config = dict(
    n_experts=12,
    experts_per_token=3,
    d_shared_expert=256,
    router_score='softmax',
    balance_bias=True,
    init_std_router=0.0256,
    lr_router=0.00209,
    vocab_size=6540,
    norm_eps=1e-06,
    tie_word_embeddings=False,
    learning_rate=0.000739,
    max_seq_len=512,
    dataset='wikipedia_en',
)
Below are experts of layer 11 (counted from 0) of a mixture-of-experts language model. Rows are named router (the router's row for the expert), gate (a neuron's input weights, with its number), up (a neuron's input weights, with its number) and show model dimensions 192-255. Each number is 50 + 10 x the weight over its row's rms, rounded and kept within 0 to 99.
After each expert's rows: a language model's description of what the expert responds to. This comes from a sample of Wikipedia text that the model never trained on.

# expert 11
router:48 47 61 57 64 57 54 44 42 41 63 50 54 47 29 51 39 37 44 50 56 54 54 45 62 58 47 40 42 46 52 52 52 63 35 51 49 53 66 50 60 22 55 48 70 63 56 50 63 48 45 34 63 68 47 73 58 63 42 37 39 50 54 53
gate0:49 70 47 50 45 48 36 54 48 50 60 29 48 47 39 44 49 40 55 53 44 47 52 59 61 49 44 39 49 44 19 55 58 47 52 33 41 67 45 38 50 54 55 43 37 42 48 54 40 49 50 43 60 65 60 57 68 47 49 45 36 42 59 48
up0:36 49 69 38 60 44 54 54 35 40 48 37 64 67 58 44 62 54 40 55 41 34 48 58 46 52 65 72 58 75 59 50 71 60 43 49 56 44 44 55 58 58 64 61 49 55 51 48 50 55 43 53 51 61 40 53 50 55 63 68 42 60 49 38
gate1:56 42 41 46 59 49 61 51 60 48 60 38 36 42 50 48 62 42 54 44 33 43 53 53 43 50 65 47 51 45 49 52 44 37 46 49 47 70 54 38 65 56 54 42 43 66 52 54 53 43 56 29 23 45 50 39 55 58 45 43 61 46 48 47
up1:39 46 45 29 29 57 54 48 52 31 65 24 47 42 57 50 62 39 52 36 52 38 46 55 43 61 49 42 56 62 48 44 43 22 41 57 45 67 55 61 36 55 50 48 50 46 51 48 50 54 55 49 58 52 51 46 58 49 32 64 41 41 57 63
gate2:74 50 54 46 38 42 61 31 45 44 37 60 33 55 51 48 44 54 44 55 36 58 60 57 47 59 46 49 58 55 57 52 54 44 52 66 47 48 55 44 74 40 47 41 52 46 54 65 43 39 42 70 42 56 53 60 55 37 59 38 55 65 40 51
up2:42 57 53 41 29 39 49 46 42 43 45 47 35 46 48 47 45 58 43 26 55 52 42 47 69 59 45 55 69 42 36 53 39 39 54 40 50 53 40 45 64 46 61 54 60 75 55 38 24 36 45 54 49 44 63 55 57 51 38 38 55 44 52 48
Dates and commas

# expert 7
router:43 58 31 59 47 60 49 50 70 53 36 56 57 48 34 43 54 49 43 52 64 17 63 48 53 55 35 56 34 61 72 64 55 39 52 49 47 44 46 48 59 51 41 54 60 56 63 45 51 60 52 63 55 51 28 54 38 46 50 46 60 54 56 56
gate0:49 30 64 48 43 43 57 63 33 39 55 45 50 38 60 33 68 45 63 59 43 50 41 48 55 46 43 63 50 58 57 51 59 51 64 44 51 52 44 56 40 44 51 45 58 61 55 57 50 41 63 33 46 56 57 32 53 45 67 55 57 46 47 43
up0:53 50 56 59 59 51 49 47 59 38 54 43 51 49 63 46 37 50 46 48 60 60 51 42 83 53 44 29 69 43 47 52 38 53 61 71 42 50 54 49 53 64 63 53 58 35 29 49 41 39 43 33 60 61 51 55 59 63 14 44 61 48 60 38
gate1:53 58 54 44 42 49 57 56 41 62 59 50 62 59 42 58 37 57 43 51 48 48 35 35 46 46 41 41 51 53 52 44 39 45 60 55 54 42 51 49 40 33 40 44 49 47 52 58 60 34 43 44 71 46 55 14 53 47 48 50 43 57 50 37
up1:68 44 60 46 46 52 49 42 41 55 70 51 29 40 59 63 40 62 61 53 33 49 35 54 45 49 38 59 83 35 56 32 59 56 53 54 45 51 72 46 49 58 55 38 38 36 35 40 66 44 58 53 44 43 52 42 54 50 52 43 46 53 52 41
gate2:56 41 68 48 67 59 51 48 63 46 56 62 34 62 32 37 59 61 45 45 58 41 55 53 43 39 45 53 60 41 44 49 66 39 52 61 45 54 55 49 64 37 37 49 52 37 58 57 38 53 56 36 51 49 45 50 43 53 45 48 53 53 61 59
up2:48 39 43 52 65 34 39 42 58 34 54 74 57 46 37 42 67 48 50 68 68 40 53 72 61 49 42 48 50 41 59 43 60 55 59 73 68 44 54 26 63 50 46 56 51 55 50 58 42 65 49 63 53 50 30 62 52 58 61 55 53 42 53 62
Prepositions and articles

# expert 2
router:56 60 38 41 57 50 54 65 60 63 43 59 47 64 60 49 34 32 46 35 27 44 62 54 40 43 45 64 60 63 37 56 58 59 39 51 30 53 54 58 63 45 58 41 45 55 40 55 61 59 77 49 70 51 42 38 60 42 58 66 60 65 71 59
gate0:58 55 62 48 56 58 48 59 44 48 61 44 43 59 64 57 49 67 46 66 48 65 43 51 55 57 61 60 52 52 45 52 58 36 40 84 41 40 61 45 60 55 45 45 56 52 46 50 45 50 49 52 54 50 47 56 52 46 42 40 65 23 57 54
up0:54 64 47 53 62 50 55 42 54 45 47 50 36 36 51 41 48 59 48 42 52 67 65 45 46 34 71 37 59 54 60 36 51 73 40 45 61 49 57 46 46 59 59 57 54 58 20 59 56 44 31 33 58 46 46 43 56 37 38 52 33 38 45 51
gate1:31 46 42 62 60 52 58 47 49 61 42 57 51 36 57 32 61 54 44 52 56 55 67 56 36 53 47 54 60 63 65 42 50 49 35 51 61 61 45 51 48 63 53 57 39 58 60 56 42 27 50 63 51 53 64 54 47 52 50 50 35 49 41 55
up1:58 57 60 52 59 49 40 43 72 53 69 59 41 42 51 53 34 51 46 43 41 51 47 46 47 52 50 45 46 64 50 56 36 60 43 36 38 49 59 24 44 54 35 55 58 47 36 53 54 69 37 39 51 44 38 46 62 48 50 48 54 63 45 53
gate2:52 44 37 47 35 34 58 40 33 54 46 54 56 40 52 56 55 53 61 60 45 39 31 43 46 51 39 49 53 63 47 64 61 42 46 67 54 48 60 39 68 40 53 39 52 58 43 55 53 42 36 53 43 64 45 42 43 73 47 40 50 43 43 57
up2:59 50 42 45 41 61 39 35 47 51 27 56 45 68 32 49 51 56 50 61 55 46 60 52 50 48 52 51 52 49 40 65 48 45 50 73 44 51 36 57 72 49 53 54 50 68 54 80 44 57 31 79 48 48 30 57 42 60 45 33 37 24 46 59
Institutions and office lists

# expert 3
router:43 71 47 49 55 39 39 57 57 33 47 57 48 46 59 49 38 45 67 53 43 69 37 46 40 58 48 53 44 67 46 48 54 47 60 54 53 50 43 53 55 31 52 67 41 43 33 54 57 52 58 53 25 30 30 23 47 47 44 70 45 51 52 66
gate0:55 36 47 38 46 54 38 56 44 51 49 55 49 43 35 56 47 48 76 65 34 47 45 46 43 50 64 35 46 40 53 43 63 33 34 41 41 63 40 58 40 29 43 48 61 67 54 46 49 66 56 54 47 53 32 57 48 35 64 46 40 48 56 55
up0:61 57 48 47 49 52 52 44 57 50 47 52 49 33 45 49 57 53 54 49 53 48 65 51 62 48 51 49 50 56 59 39 38 63 67 55 56 29 67 41 68 42 56 52 54 61 29 49 37 43 49 46 49 30 49 25 65 39 63 62 50 60 53 43
gate1:47 46 54 63 41 46 46 65 57 54 46 54 42 37 47 48 48 47 42 38 67 57 39 47 44 45 64 44 67 52 61 57 58 77 51 54 61 58 47 61 40 34 54 50 51 43 43 56 54 47 44 33 50 36 38 49 54 61 48 75 51 52 64 50
up1:38 45 56 42 69 49 44 67 42 41 60 60 49 35 43 35 82 48 41 46 44 52 57 70 58 34 52 34 53 55 40 42 55 50 46 41 65 28 61 32 46 46 55 50 62 50 57 49 39 52 56 33 62 53 69 62 73 50 32 53 54 46 60 68
gate2:58 60 56 50 58 60 31 29 47 49 28 56 57 61 42 61 52 55 45 45 41 53 38 41 39 53 54 35 47 54 62 44 58 61 35 62 53 39 48 45 51 56 61 56 62 45 73 42 53 70 42 38 48 63 43 64 60 60 44 51 57 61 37 34
up2:57 50 45 36 33 41 49 66 40 53 39 51 36 55 74 39 38 42 53 45 42 35 54 31 38 41 61 45 40 49 40 49 48 66 60 31 67 38 53 46 49 57 47 62 56 41 57 49 53 35 50 42 41 38 38 49 55 50 49 46 45 40 57 51
Determiners and modifiers

# expert 5
router:65 57 24 57 54 30 39 46 52 49 42 48 42 46 45 78 44 55 36 34 56 56 33 50 59 66 57 29 39 52 37 58 47 48 50 49 59 50 59 46 58 60 54 58 57 34 45 55 49 55 55 61 64 47 39 43 53 36 41 53 48 58 45 50
gate0:31 57 52 58 52 57 65 51 46 37 58 75 23 56 69 39 21 61 45 49 55 37 49 47 48 30 54 46 68 53 32 52 36 58 51 71 50 45 65 59 51 42 42 53 54 52 59 66 41 60 48 48 44 57 51 57 67 57 43 54 66 49 42 46
up0:40 41 57 57 43 45 57 55 69 56 29 63 58 53 40 52 58 67 42 44 47 42 33 35 33 59 50 42 38 68 70 43 39 44 56 46 42 50 27 68 25 41 42 37 40 38 50 56 53 58 54 36 56 39 34 55 42 53 50 61 26 52 43 47
gate1:55 60 58 65 50 32 55 60 61 58 39 69 65 61 53 45 39 60 40 48 62 37 50 63 23 45 44 65 62 59 47 51 50 36 51 54 53 44 32 52 61 51 53 52 75 33 53 52 26 55 65 57 42 47 29 50 46 44 53 52 50 68 39 71
up1:52 45 51 50 67 51 61 46 58 42 61 39 53 39 59 47 56 34 59 61 51 40 48 52 48 68 69 55 52 72 50 51 45 35 61 39 61 47 44 57 54 42 43 53 38 47 33 58 56 62 32 53 36 58 39 52 57 60 70 31 30 51 61 30
gate2:58 55 53 55 69 85 46 60 49 52 43 34 38 22 46 44 50 54 48 54 42 52 45 45 51 37 55 47 55 78 40 52 63 43 51 39 35 59 59 53 56 53 51 64 28 62 58 59 40 44 52 35 43 41 51 44 56 43 45 52 39 43 42 29
up2:60 47 49 30 46 63 48 60 47 30 34 56 48 48 48 40 46 46 44 46 50 63 67 38 68 47 47 49 45 36 69 60 68 47 42 66 56 44 49 50 61 39 51 46 51 61 64 42 67 46 55 42 51 49 38 61 65 44 29 62 60 41 51 67
Noun endings, numbers

# expert 9
router:63 30 52 68 49 47 54 74 43 47 67 54 34 46 59 45 68 69 52 41 50 70 44 62 62 41 59 44 46 44 43 58 50 52 43 51 51 58 49 41 51 46 61 39 50 43 58 39 49 45 66 53 38 57 49 62 36 58 51 35 54 49 40 36
gate0:55 43 53 55 63 34 46 44 47 66 60 44 49 39 37 20 42 48 55 61 39 39 63 60 39 42 58 61 54 15 57 39 67 50 60 61 44 52 51 56 51 37 28 60 51 45 48 60 68 56 58 51 65 67 55 43 43 51 68 64 49 50 59 56
up0:40 42 49 53 51 37 42 42 55 44 48 49 55 64 39 45 77 48 35 49 34 62 56 42 46 40 54 36 62 64 33 53 56 50 62 59 52 63 40 49 42 31 69 53 38 44 50 63 49 39 53 47 45 53 54 45 42 69 26 64 54 60 43 42
gate1:51 38 51 57 61 48 59 53 54 54 55 68 52 49 41 41 44 44 50 32 70 61 60 54 58 46 50 62 45 49 52 51 51 56 55 46 46 58 50 42 42 56 51 39 44 44 28 30 58 58 61 42 52 41 33 49 65 62 45 68 63 51 63 38
up1:52 43 68 33 48 44 55 55 30 47 54 48 53 31 32 35 61 58 47 37 44 68 61 42 47 65 75 47 49 48 69 68 33 39 55 43 57 66 53 54 47 50 37 66 53 58 42 48 55 40 44 54 38 28 58 58 53 63 40 63 53 45 60 58
gate2:36 50 80 47 54 41 57 57 50 54 44 51 40 52 44 47 53 44 44 46 61 38 29 55 40 56 43 53 49 56 58 58 67 44 49 45 31 44 50 63 38 46 65 64 53 57 47 58 34 68 61 51 51 36 51 57 44 49 54 39 47 48 55 59
up2:51 48 45 49 70 59 52 62 54 30 39 50 52 45 68 55 42 36 44 65 60 43 63 53 33 55 57 54 41 43 49 42 68 51 64 46 35 31 47 60 40 55 37 59 35 55 47 53 38 55 51 58 57 48 47 69 74 33 45 48 60 40 42 52
Brackets, units, years

# expert 6
router:46 62 55 33 34 48 62 42 32 55 51 56 45 53 69 57 37 70 48 33 52 34 52 65 74 51 50 45 71 55 59 39 54 46 38 44 56 44 58 56 46 61 45 42 47 56 46 45 45 50 43 60 46 41 52 53 44 42 55 65 44 54 56 44
gate0:38 53 31 37 31 50 38 45 61 50 75 37 57 48 59 39 39 58 62 60 46 42 66 45 29 39 71 67 60 59 67 56 46 49 61 59 51 52 65 56 45 60 47 52 66 48 59 34 46 49 52 57 61 47 60 57 53 44 46 76 50 42 54 52
up0:46 52 44 35 40 49 50 43 55 53 56 51 58 27 56 52 47 56 48 62 43 52 49 56 37 49 60 58 63 45 37 53 51 53 64 65 32 61 39 53 48 40 53 36 29 53 58 44 43 57 54 59 60 51 53 67 43 46 28 46 46 52 68 58
gate1:54 54 60 52 76 59 69 58 41 40 67 44 51 53 46 36 46 50 41 52 35 33 60 57 49 47 65 44 67 56 76 60 41 51 70 50 63 40 63 54 43 60 47 51 57 64 62 44 38 65 38 53 34 57 61 50 42 52 62 56 45 45 65 63
up1:50 59 48 53 48 57 43 61 48 47 65 47 58 54 61 34 67 52 46 50 47 54 47 28 59 59 58 46 51 55 60 43 60 61 46 28 50 54 56 47 44 61 56 39 56 47 50 56 42 50 48 55 51 44 64 48 47 62 49 55 60 50 52 44
gate2:43 71 45 60 52 32 39 49 60 41 31 44 47 50 43 44 54 52 60 42 56 45 49 44 50 58 40 35 39 43 46 41 47 54 45 32 37 53 48 36 51 68 44 52 43 48 64 48 46 42 61 43 55 52 29 49 17 43 33 40 39 55 56 43
up2:50 57 50 54 55 56 47 43 40 59 51 55 40 58 35 39 74 49 29 32 62 53 37 56 58 38 53 78 40 54 45 50 52 50 53 55 59 42 42 43 47 46 37 58 55 49 59 49 43 47 35 54 54 32 35 59 54 39 47 56 35 35 60 48
Separators and headings

# expert 1
router:41 45 46 50 56 69 53 38 51 51 65 40 66 58 47 35 59 51 41 54 42 49 47 46 44 44 49 36 38 46 50 53 51 78 51 53 62 55 49 58 66 64 47 32 37 48 44 42 42 57 50 58 40 34 47 53 47 47 41 39 51 27 48 48
gate0:54 37 41 55 49 46 49 51 49 36 38 54 55 51 45 41 42 38 42 32 68 59 44 51 55 60 67 46 32 45 53 51 34 61 43 52 39 71 60 42 48 60 50 51 47 59 48 41 52 55 46 51 54 63 54 54 64 64 39 41 51 44 62 56
up0:51 66 49 56 57 51 45 53 56 43 66 33 36 44 52 53 61 44 49 32 29 61 64 59 53 51 56 23 60 45 38 44 39 53 40 46 56 36 37 60 69 52 48 44 44 39 54 53 42 65 62 46 30 52 44 49 50 41 47 69 68 68 54 46
gate1:51 19 49 43 47 49 42 46 59 42 47 45 62 42 52 57 49 44 56 58 27 34 47 54 58 73 43 65 50 65 46 53 59 55 56 58 54 59 55 44 59 62 55 71 49 52 59 81 33 40 38 55 61 58 44 58 57 59 53 48 48 43 59 54
up1:52 54 47 74 14 56 67 54 64 49 40 45 62 43 56 45 41 33 46 44 46 42 49 41 48 47 54 54 54 52 46 58 50 39 57 33 54 48 56 60 61 53 54 44 62 38 52 64 47 49 43 43 44 55 47 68 55 50 69 42 40 62 44 54
gate2:35 31 61 42 61 54 59 23 78 55 54 49 40 37 41 58 51 54 57 54 53 47 50 54 37 40 49 43 37 46 44 43 58 50 45 48 41 47 58 52 56 42 45 45 57 53 51 36 49 53 52 34 44 59 55 29 37 44 41 55 45 57 48 38
up2:51 45 63 67 50 53 53 50 36 64 60 62 53 47 43 48 26 64 61 49 48 41 60 63 52 56 41 60 52 33 53 63 36 54 33 63 51 52 49 49 50 42 47 43 58 49 55 36 46 49 67 53 44 54 41 67 63 61 50 51 46 56 53 50
Scores, pronoun verbs

# expert 4
router:45 28 53 62 48 47 46 41 52 38 24 57 52 42 51 29 56 43 58 38 48 62 59 45 48 48 51 65 42 43 40 47 37 51 55 49 49 40 35 49 41 67 44 44 45 54 52 48 30 45 31 46 46 27 71 47 55 57 53 42 62 57 49 44
gate0:55 51 45 39 41 40 50 47 48 42 54 50 56 37 62 52 48 51 47 60 53 63 35 24 38 33 41 65 46 36 56 51 47 59 67 55 39 57 60 56 44 43 49 50 49 40 41 40 70 49 48 48 47 38 57 52 61 59 56 64 52 69 46 47
up0:65 64 47 47 58 45 62 35 40 49 21 50 55 52 51 41 59 35 51 47 49 53 36 38 53 48 46 48 61 50 68 63 42 55 52 49 57 54 57 44 44 68 58 58 33 37 37 48 51 45 55 57 29 45 50 37 54 38 55 23 58 54 47 51
gate1:56 44 56 52 34 52 66 42 50 46 43 54 38 57 35 54 26 46 54 72 24 38 68 66 69 62 60 61 44 44 53 26 68 54 54 56 47 52 37 47 56 45 52 56 65 49 55 54 53 37 62 51 58 31 56 39 64 50 74 57 44 64 38 55
up1:36 48 45 46 32 65 50 54 58 53 61 42 41 58 35 58 50 50 58 60 49 37 65 57 45 63 37 59 46 61 44 49 54 41 56 35 42 73 32 65 52 50 44 38 60 54 74 34 47 40 40 54 47 42 62 46 35 62 61 39 61 58 40 42
gate2:35 40 40 46 60 43 40 49 45 46 48 55 45 51 29 55 62 50 48 39 32 53 54 48 39 34 51 55 39 45 45 52 49 50 51 36 57 43 52 52 54 69 58 45 39 62 49 46 35 29 45 55 26 37 49 42 57 55 37 38 45 52 72 46
up2:68 57 51 59 53 53 40 47 60 58 32 39 33 41 58 59 48 50 49 44 59 50 49 52 45 56 51 43 43 24 43 58 46 43 41 60 48 43 47 70 55 54 60 48 45 63 42 56 50 43 58 62 65 46 46 52 43 38 48 50 44 53 51 41
Foreign name pieces

# expert 10
router:58 41 74 49 34 61 60 32 54 39 29 50 49 38 52 42 52 36 65 47 53 35 64 34 50 52 46 47 57 27 59 42 47 48 69 59 48 46 55 56 44 56 43 56 61 60 56 62 45 50 46 59 53 55 79 43 60 37 57 55 45 72 57 48
gate0:49 56 36 56 58 51 55 37 60 59 54 68 42 41 44 43 57 48 48 67 44 67 30 43 59 50 56 50 41 33 50 42 45 59 49 67 35 53 39 59 51 53 48 60 53 66 40 57 48 54 52 58 42 56 56 56 33 51 63 26 42 53 39 40
up0:46 47 60 44 53 59 59 52 53 30 48 52 46 51 56 40 58 43 52 62 41 55 49 59 43 60 60 37 53 42 58 30 34 52 36 39 62 50 59 43 48 56 60 36 48 56 51 42 48 51 52 54 67 38 59 41 40 46 49 61 69 55 58 56
gate1:49 66 35 55 63 48 51 42 46 48 47 42 48 35 52 51 32 47 43 33 32 50 59 45 32 36 41 58 50 53 71 51 48 49 57 39 62 56 54 47 50 36 33 58 58 58 37 38 39 55 42 60 38 60 58 33 63 46 55 50 42 52 57 55
up1:34 31 59 56 54 49 76 53 65 45 38 46 47 43 58 48 47 33 39 32 43 50 71 54 61 64 48 53 56 43 54 48 39 48 55 36 56 60 58 52 47 40 49 51 33 38 52 57 50 44 61 52 64 94 53 50 58 62 50 36 38 46 55 65
gate2:37 38 46 49 45 47 51 47 61 52 63 52 42 37 58 62 59 40 54 49 42 65 76 39 39 40 42 43 47 54 44 63 48 59 55 41 49 59 63 59 47 62 82 33 67 40 55 55 38 50 48 51 57 58 39 47 48 56 51 52 38 32 40 59
up2:44 62 42 58 54 58 58 45 61 71 30 43 64 46 56 62 24 56 32 15 57 53 52 60 32 38 53 60 54 47 58 36 56 45 61 57 57 31 55 45 27 49 61 48 51 52 46 40 45 42 33 50 64 60 48 47 60 45 61 48 61 58 73 45
Proper name endings

# expert 8
router:53 42 55 37 34 55 68 45 60 44 52 40 50 49 32 67 49 51 55 71 49 49 54 53 33 66 48 42 51 59 52 45 34 44 55 51 51 52 62 48 28 44 55 55 46 25 47 49 57 42 48 47 61 79 49 71 45 69 42 62 61 53 46 60
gate0:56 58 43 41 53 59 55 38 38 52 53 32 46 60 49 46 51 38 41 53 59 47 58 54 45 55 57 46 41 51 52 67 61 64 33 43 38 57 55 47 56 50 54 62 45 39 40 51 46 44 35 48 66 32 51 46 42 60 60 46 31 54 41 50
up0:46 54 47 51 45 43 42 38 48 30 57 34 68 39 44 63 34 42 52 55 46 39 52 50 52 62 29 39 56 58 49 44 52 44 45 46 54 52 49 41 56 41 66 51 56 58 60 44 55 51 57 31 60 37 54 61 48 49 48 58 54 50 54 34
gate1:29 47 42 29 41 45 54 57 62 48 50 48 34 42 44 46 54 54 54 57 23 54 61 30 56 57 47 59 39 40 44 46 49 70 45 52 33 43 53 47 30 47 62 51 48 57 40 57 55 41 61 54 61 44 32 37 48 29 53 61 48 62 42 49
up1:45 81 58 63 51 53 61 47 35 54 46 46 61 43 47 65 50 56 44 42 42 60 51 51 37 43 39 54 46 51 48 50 59 64 49 43 51 47 65 43 54 55 41 32 52 52 65 48 47 67 53 54 40 69 73 47 37 55 37 49 44 49 39 39
gate2:41 53 65 55 41 50 46 45 45 44 39 66 41 70 44 45 47 47 52 64 66 31 59 34 59 42 43 51 43 49 54 54 57 58 60 50 67 47 37 33 50 65 63 46 49 40 35 45 40 67 54 36 40 54 40 51 56 56 73 35 60 45 58 48
up2:60 40 46 53 38 46 55 52 56 52 49 44 51 43 54 46 42 46 62 49 62 46 72 48 52 60 62 46 58 55 62 50 49 58 89 66 39 56 71 48 41 49 39 49 53 35 57 50 45 68 41 66 43 43 59 54 43 39 42 53 69 65 72 51
Line ends, infobox fields

# expert 0
router:45 85 57 46 57 51 30 57 53 66 42 48 41 32 53 50 51 53 60 64 56 66 44 45 53 37 48 65 41 61 53 35 70 48 53 47 39 37 52 60 39 44 45 55 63 52 46 62 46 55 54 55 55 47 40 29 55 38 64 52 61 38 53 60
gate0:63 48 40 39 50 50 38 50 45 44 45 59 33 49 50 50 55 40 62 59 28 54 52 40 49 48 50 41 51 53 44 30 46 65 49 33 46 46 49 42 43 67 71 43 78 60 54 55 36 79 48 59 56 57 58 33 55 52 47 59 55 50 53 71
up0:46 47 53 54 67 63 48 66 52 52 57 35 49 38 41 56 38 52 43 55 58 43 39 42 43 61 47 63 49 62 44 48 61 39 56 47 56 43 47 57 48 58 49 51 52 37 37 47 54 49 54 38 47 53 57 40 51 39 59 58 29 45 85 64
gate1:59 58 57 55 53 51 38 55 45 27 57 57 28 54 54 63 26 45 59 52 54 39 65 39 70 56 49 52 43 62 54 59 46 49 49 56 48 42 52 59 41 27 47 51 50 54 59 45 53 31 60 46 37 49 42 54 56 47 76 49 40 31 58 44
up1:41 33 48 41 55 42 58 39 49 34 60 58 38 47 49 34 48 43 44 60 51 44 39 46 39 44 49 29 46 48 54 54 46 60 68 36 44 37 62 51 33 46 48 71 43 56 66 24 41 55 51 35 68 57 53 45 39 53 51 46 34 40 47 50
gate2:41 54 41 34 66 60 50 59 62 51 57 54 64 37 63 45 40 62 65 35 60 65 34 66 53 55 63 50 55 57 46 52 42 58 64 63 25 51 48 60 44 50 59 41 62 46 59 38 65 51 50 38 44 53 47 56 36 38 59 55 48 54 52 44
up2:68 44 44 63 49 49 44 42 39 51 61 43 59 60 55 48 47 43 55 36 48 57 57 45 48 58 45 65 57 46 62 56 53 24 59 47 45 52 41 59 41 60 48 39 35 49 51 58 57 68 60 46 41 45 15 56 42 36 51 47 59 57 65 38
Mid-word stem pieces